{
  "num_hidden_layers": 14,
  "hidden_size": 256,
  "n_experts": 32,
  "experts_per_token": 2,
  "d_expert": 192,
  "d_shared_expert": 0,
  "hidden_act": "gelu",
  "moe_layers": [0, 1, 2, 3, 4, 5, 6, 7, 8, 9, 10, 11, 12, 13],
  "router_score": "sigmoid",
  "normalize_top_k": true,
  "routed_scale": 1.41,
  "balance_loss": 0.000154,
  "balance_bias": true,
  "init_std_router": 0.017,
  "lr_router": 0.000452,
  "vocab_size": 4096,
  "norm": "rmsnorm",
  "norm_eps": 1e-06,
  "tie_word_embeddings": false,
  "optimizer": "muon_hyperball",
  "learning_rate": 0.00553,
  "beta1": 0.95,
  "batch_tokens": [32768, 65536, 98304],
  "max_seq_len": 1024,
  "train_tokens": 592000000,
  "max_steps": 9456,
  "dataset": "wikipedia_en"
}
Below are experts of layer 9 (counted from 0) of a mixture-of-experts language model. Rows are named router (the router's row for the expert), up (a neuron's input weights, with its number) and show model dimensions 0-255. Each number is 500 + 25 x the weight over its row's rms, rounded and kept within 0 to 999. Numbers have three digits each.
Before each expert's rows: a language model's description of what the expert responds to. This comes from a sample of Wikipedia text that the model never trained on.

# expert 6
Description: Past-tense and participle endings or whole verbs after was or he, followed by in, to or by, such as released, played, batted, located.
router:472487520484508543507490503469465487476507472487509535509456517484531526459507509492450545486491493487498510530483536494480489495472516479518503536465503478494460498498461467474476543494506537516544490521462472474530517478517536533488487531462458514483504522516479488510464536524487565477537530489533496488485538504524454482482505509519497508486504499470471490451430488451539471474502483504491530527507490540498480498498518483488474528484476537499515447505460442504541449464533535470464484487541520505500482495472497520479481520467459474465528538531506479496481520484477507487498501459489497487472493545500528540463505496501486525506470520504513510530501478531496529512467532510493486483543503480464485494512517490507534518521525501487464524454526491506459514458498505
up0:512494527484476470525482504499508521506442478505511484522473491514476504517515506456528500477524506510564507493492580466518503518477495481483513495496469446527492506497498455496474521489526490566493533498490508459522498533474522550494530493487507504474533445519489444524445489501507537460549488479504502461506526472515507476502485509525466475479526507484483506438460439508466512495501496508487471493486505482481502476531483479512478471504473518512512444487498489501477503467456497489514504484470476525497496457501521540496498469476502512484522497503476476520467489511505457446477493483527490508489481517538505513531485481487542548541475506516473511494475491499500458500498510506510523499484481488512483498539512489492434491515564493512507510553468568473494481458521497
up1:462504499500500527527485499510520477471497511490527507519509493492523497506522521446513491467478558511481492526509484492522486491491511549497466502460502517493504450479471510525498510551484477492470511481522460472489508445460506491512504482496467519509523494497505481494522508531453533510484477480487516472502498512494445497480524513568465528508474509522483465450489519478519552492484479495508515471528543526491525484509540491550460505494447497440493478460529492517509486466507554498485554485503466498497478473472546517506461532500507483513518556527538469541494479485498501496461541452525476459484443489505468524488490455524484513534517491515482469503525511502535541544524500501476508474542506553497467499486500533500532485473493487520503539499502474507500518499479471

# expert 27
Description: Pipe separators, line breaks and day numbers or month names in tables and schedules, such as 1 March, 17 |.
router:493506514547520509501514522522463516487501522525501500510494525553511517508531467505500509524471508490514560542494499527431494486489521480510500543495467487470491474486492491490516527486485516528531549559479498478491528494523513492465459525496491501534512491486462488496490501502509540473499519508525516468450518443506521505500539536504498482430530501477525460511481490516505465493463487507495527535529541484525481511504487495460487480488513487508501486505471482530522504506480495486462532494532567530520468462484484513482475512484503459488489510551552472451474499484507510433498483493515485483491494523515498475483477491504471529539486529500532524521524507471524573510504507490451503515504509501488478493507515494502543528519526482486448512453489495472499497465454572
up0:508477531525520459489509526499544500504470515535506499545538490536492491449509526493554497475453480531480547524514465452482498473485479474456487510520500467513505519517502510472479533502505535516499538526504497499522516491518516484479493458507490508519498505491468480480507513543528512471486516497496492495478506478477493464513526521540489485472491483485475537493506509481504538474503494470537490504499538488472464457461495509472490531479512508519497483503497451478502543487492516495521513471531497499524479492475462534523524483468498504476505545485479467506525472496526516527508514448554486521479494554469506506480484525508491490530430521478475554509437489477507480493498542447476480469525494483500490465501548549572518500489537503494473517449497488533448489516505535
up1:491499538471502498480557485496539484542468507493480489505491534567537505520486497485469500481491489489526505492477515496469493488464469508507493515489456468535514512495521482510523510521558483555475522492472467463510510506505490507541520491528507535520473519469467480481512524483502526463492536492528482521524507473499500514482512512473503492515524527485481487491514492495507493515502509476495542505517511549466500533483488486485501538506504538495518484500443455530492450508508531488491493479525537509512484501502488499460485479523538544467449520444465507520509482514531521492478468483487477530455494504491558500495488514430496508497520491513551512557540502467534513492509482552474529505549517465502485453472514478456541492501498499491483529513470477469515481419500530

# expert 13
Description: Year pieces like 199, 200, 201, plus month names, en dashes and commas within dates, ranges and tables.
router:528521489509541522523497495524492498500495503498512517520479479510550541466521505497516496446578513486519527500484567477466488469475500503512494482485482504484473483525512463501509472474494505505520491504502493509496497463477502476507495521489509525509523504486479536512468480521459513479467501511538514463418523504493485495483488553490497454503534508478509461487501471488510515497493451490493527535558492466527491511484463458511462538487507519502532526472484461552525485554517503485478461466503493523504481526493506517481472519479527483508517494521503459455464496469465501434506449476515462503509464550505493548459508472478496521493464492492544512532487469521532485487523524519509522508503491502504491489472474517491530560550508507497486507455534491510499524495462535
up0:468480495473482483497462486520484498497477479529500482501530503520492513490518518486508482434520503527477498522541470457500527484496538454534471506509533475513498504533467445448505506512483489517499508488476551574465506525470511485485502530505497502454472503528494557469512494489491533513513499519563506500522495504502470495507477469512527468488504499532486534509513529485507485497516473512493499510529524459482487508480502474505526448509514493536519531474513498511499458530488509508551488512516521512461521501551507476475507514509469462515488489460449487473499513482483511444512483491496508468536464514467562540469515436502481487512516487487536516489504511507465579480462526462485491509487510502532460528503492479500468541537550521489498456498493514456497506514512497
up1:523520512447548493483490511514483451493505484496526512519509471496501495513504479476485476475535492529492515484507519493498507484503471499529522476500500515502441469523484477454508482534512494484469470483546528544447524467491518456476438540505468491490497529484473463510507461469503528478465500503487513500521519522497448449482495466510520470503473466523498487493489458520505497458504486499505509515501505550552507496500448488541506528491517481487475534501493468493511474512508503482532541513471501512547490502507533506498503493535505512494524537488485436477474463512530489489536473457547453468503478529508499493484477463502455537517493518507526498500455493498538402469520494529531467516496464466514504517479498508489485529502485511518483481491509508462475481472503552

# expert 28
Description: Word-initial consonant pieces like B, Ch, ch, Sh, st, as in chosen, Channel, Beyond, Shortly.
router:522505486506539524465500521466452477462488509486537518545493520519500536478473515516490531483509490474480542567500526503473510509463552505499476498484493518498461473487458494516539537472491532513517550515472499482532492489503506489524465451497518534479542514503487574526502493555480516489500485510524508518480515490478523512473499499534499473430506479494495478475515485497464495520503505472460571503498510519520491490550503491502472510497512482514461486499476487520502486474523483496470533482522506551513499499493518532484551518446504497468525529508495450503478487480473523473471512484499533491477506518513517493507490494517481552518504509517504525522504482558484507483509542520508515549546530527456435488484482496470493485552505516528501524503509499506506559469469512
up0:498461482510483529478504525500515478518495500454497518528469482491531511514511510528515506520514497522469471504494485492484518478529504510512476542513488452542466510524492524501516446490489527567471523496502487499550494449499502543509496480503540502487546526517520446508485501496510469518452491474501481501448499486510490520477484510493454490537506492507500452464563487499471503499511494571492510468516522456515473523549461473513500539538476568500520467484472492473518486485495479465543533446460511520471472521501520505470508527494536537515459550508511513495497476526482453497504500482453499471490491499521476475484520471492503503492492473467543462510506557511468510522517505454461520496480477460504473496479498489504481529509517505533514502483468469464496484483512506
up1:514498486490530489493514526548485478502476493466511519459461512517500489516525531539556485467480485492499487494519502436537509516549557502461512521514517485467466488456506465483514495492486546513482567486500475535465495528556529475511475494492474535521487514493518517477486506531476522517517491468468528511477556515492513499479509468477455496479536472487488503486517493496515518512470466526518574514517490501514504496516459497509486523460545520536523484502507468533493557502527496486508500499484507475486522509490512540468473534538508480488438491518495463513486504511482487483472500518484533505492512514516481518467496482533507532475489540492478468464510496523503480509533498528467505491521497445480511505488406529478517474477514470444510540483501490515482506500498479

# expert 0
Description: Linking function words after a comma or noun phrase in running prose, such as and, or, with, by, but, while.
router:508490514508527555466510511498498483474469485522522512541489472508532522490523499500510516507482497496536531518469517489492490456487508482539491504490490465485492507481425476476516499460513546540543532548480484487520530446505537511488525526462476519533514480546513509545482483472479500479503501500506498507497495472544483477474502527548473458467475472478496523478506472467501477494485507526463502528522486511543493519521489486462441504466490513533463475500475494528492481501521511469496495484510542488484460467476507547501515546513519480511544521513511481495492509495468500485523454507549518430488493542507520508502502498508476527517457539470506512518463464553541533473510549496468498507516512533472528462490494492459497514501501470458476548512495502494523530475480518
up0:481508521516528460503545489483484510483487495485557511525494506524511478483474441484538483544501450530530528529504526471525518485496488488511528500502488491521465551522498492511531481473493486508520531527540493508504527493491523496489536508516497539484526471492482490469493491446492461446502517497523551483484511484517465479555514465514515476515522468477520528472514499484510463447553511487507488525480515543497512472509489505523523485471485513472556513508495493458527491449475517485548505530531494539532542456476484519506494525553479490497498525545518489506517513495512544466499462483527481524536478495545482498465471508500499506505545499488515493502486541469518438471500510490510524514494523505512464528486495471493457466500499550524487532491532521546515544502495524
up1:520503514498489511491530456465492479486499501478521510542495454510519485476493482493429494513496522485505481540471511500507554509493493514501429469475482504497502493455527487480547503501526529582510549521479494476459512521499497449529499538505510464492522530566550496509507504528461498526479503539556537542502507523507462497504490537531527520492534544521464495473533480528499505542506525507505489502497504444478485509489489513499474513505475462479521514509485500523490489493501508501489493506497484500500518517526500486492522492510488520464462439505504536522534495485481499496477492467488491474536515488509492533493495492511467497492547492501486478502499516514470504446515526471515525493501431512509558559498465485522470495487503489508463551541512487466503557516492472

# expert 31
Description: Final pieces of nouns and names, and pronouns like he, she, they, them, usually followed by was, and, of.
router:474481504518502525469486552500493481478483485489513521499490519524515522464522508521456489450523497459509519559477513484502466477462545509552505514496462490473475537475496478474541499514552531506507514515504535477496477495483524557501494520474499540553474468496503487544482543516499574467522504489521501459494538500534455460465539509501506473488495488482492500493510488491506505477476493522456534507510500499514489512498477462481482507501486534518491465519497484505530457515505565445504511460506512559483480483472517502462519525468477466493509495521490493464511505483492537456501469500500465469464454502478502500471466495539442529524470506500526520475473511506507508463496522503491497484540511521417499472505514474509524521510516523504506521480513510501473522478503506
up0:475475510509485521485521466464479469530488506550548557507515523470466474466489479427502503508526475482541507489466504511476464468460536496477511490511521477462522514502501502502465476518513486524502470531512495478497525465511503492493511485530494527496486507499477506457462426492529488507507545531472512493475502487460492504475551502502458454523513449485457518498546492507474490470501530476473517497523490483509481484502466538540522509495490506534532436519515500457476518474511480455545488508481531535526479515521509502504484526478493503506462512497465516456506502478522493536492460475459549519520541515498479513482477531492505539520494519490519512469458486490503460477493510491483537535466485525464505499507516497507487499516483485500469500435471528509464535516479474
up1:494454489486516479461507515509472496492483478505481523563530504494505528453560551481451544518503491494484482545494469522524512520548498495524551520526478461479459516521545491520490512517470530494510529512533505495517479553540541446495485507455478489518521499495501477499499520556496528524506528498497537481500502514476495475513499504540476500516423462581482477489504540497510517496516489537516455495520491494527525489508493453513503488538531516474490518477540506514539479489529517476490504478538535482510463495481508487515508523473488493485484484505520464507534518478519509524496478519477516508519498484472527513475472506473486495509495490516498511492494441530512502527496520503531502494506489484506438484496486496516502509566512530505480514467521555497446490534501539

# expert 19
Description: First names and name endings, such as John, David, Jonathan, da, and table pipes or dashes separating people in lists and rosters.
router:480505501522517529474515558497493500473506473487508542493477499501537496517511505515516502490478509480537549525487540479471454444491549503542502521488486495464496529457501503495518509489508520516494513518467486499512505457499561475489518500467455517508502484519492497535472496529516544479553481490521512495504528513504514454486522533538497469492542492479483525475503497473518471518512454505489523501512451446495481503517499460466469528473487465516491486489507492488484501481548490450494548476504533521486502461447504499469506506485543485507521484526495490467474576513467511458493466478474453456453484509479496530466497488536484507525482524453551530493491518512550504486479496530484486519507518515494497468524512466489534535491509465499515537486507480494542540472501523
up0:502516498538521488473524493500450512444480521472466513513509542487517512503524494540526502483525528469512529538497513472521505500494486548531505513475507518491514492454504501511493529485474502491452488518495565511514515490509474535498524503475537497521532494536502550507499492482496510483536497544469522507510496498525478459488493494516525510507508508483501476526524492493420514517447522520490534496488507519466495513528527497520495460483449511525489486513486490498462514514505473507480549470546480497485468486480513497514560486510536542531534517511530523473501544535526472490501448488511496492504493527505485494536489498483457492498527446478536485533515559470471512562481534543504501454520544513533445518515508505524477566523485530501483494496469492495485519507515462
up1:488486482503524498508525551514461481472484510500495529537538486498532570577513499526531501498544505491483511521497504506500513487484474495489509524465457479534500480475490483517496509482501462501477493539498460483483517433512503497543498535493518502520540486501488477549522498496512540488476524496484458519453456497526449452506493513490489478522533496462491499481519464481542499527502524473478531492480500494518483526505462532526502506468504513503491543465483545524493485503528484453473518537452503476500497553522547496480499488442514510539511487493493479548488496458478554493555521522498505502493483474489504513481525492512448474538527477482494479507544448484465495515506478461491548519559504519504495490547500483477503521497483489532475497499502507506480491483511515

# expert 4
Description: Paragraph and line breaks, sentence-ending periods and closing quote-periods, plus the word-initial piece re/Re, as in remarried, report.
router:490519526514480543475498516499474520463504491526514533502497538522522497453557479583498501460512464488490534507534523484511461459505551477498538500504496478489460518445477502485521495505490468517522521525479498488536533473472535515474498518473459531516521507521475542531494515499464534494533510500517517479485505472533470536427540552484501493481507487502494487495473486523490470477500500537483539492539471489485488502497490488479480491480502520508474500522464489516508533493512487488487494443509524492456504508449486534459476521458481467481502515513516502517469515504473512484458453460522513470447502495508514518479487491510492539518474522512538512475491473512533506489493522496507496479531512501493464470473510511480496550507525490514518512473547502520539548448450506
up0:483520520524471462485484491457527503502511476443494471535479501467501455502518559532484541510496481476488501491545480500494432522537517478511509472515465528476493506512518551460529512486523509522518517516485508498534470525464505474498504490478474565507572487513535500481498503526487515514512469501469511471512491483462501517470512459513507503512515479500492512476474524459460504509501476519502528507529475485518490478470514468478514526514460550510497513490522508529540530448488507525505476493507539481482520475497524510464476510525525493490522465476452523485451511536495556528515484487482475526478475526515512485496523468501515509507499493490527524468512490480470553473549492481503523493484528476514522495519541472515514472490537510503464533442469519514568493477496460
up1:486505467514563497503518531474557499523514490486512494450525533461480550508468449487528499506464492518458505548488524468472522492523513505511490472483493465491531489513522497484538511500518499496492475512500515490517479499506519437537536464451505463462534522542530516534488462552512528515475473505481536534486482489506511501517497512534524494473520504522480501484486507464500472519440464506516482529496453495495495527505479541467477480516477526447493465503528478490500498503501517478516525482498518501508527516484508498526461529493506460515534499530526509484490492492476491520471468533516431485496526472507460480486506500506489524530468552516496469485459482497509482474498485472484555459483489539473483547467510537487514504477535481461494544501545480537503494512480482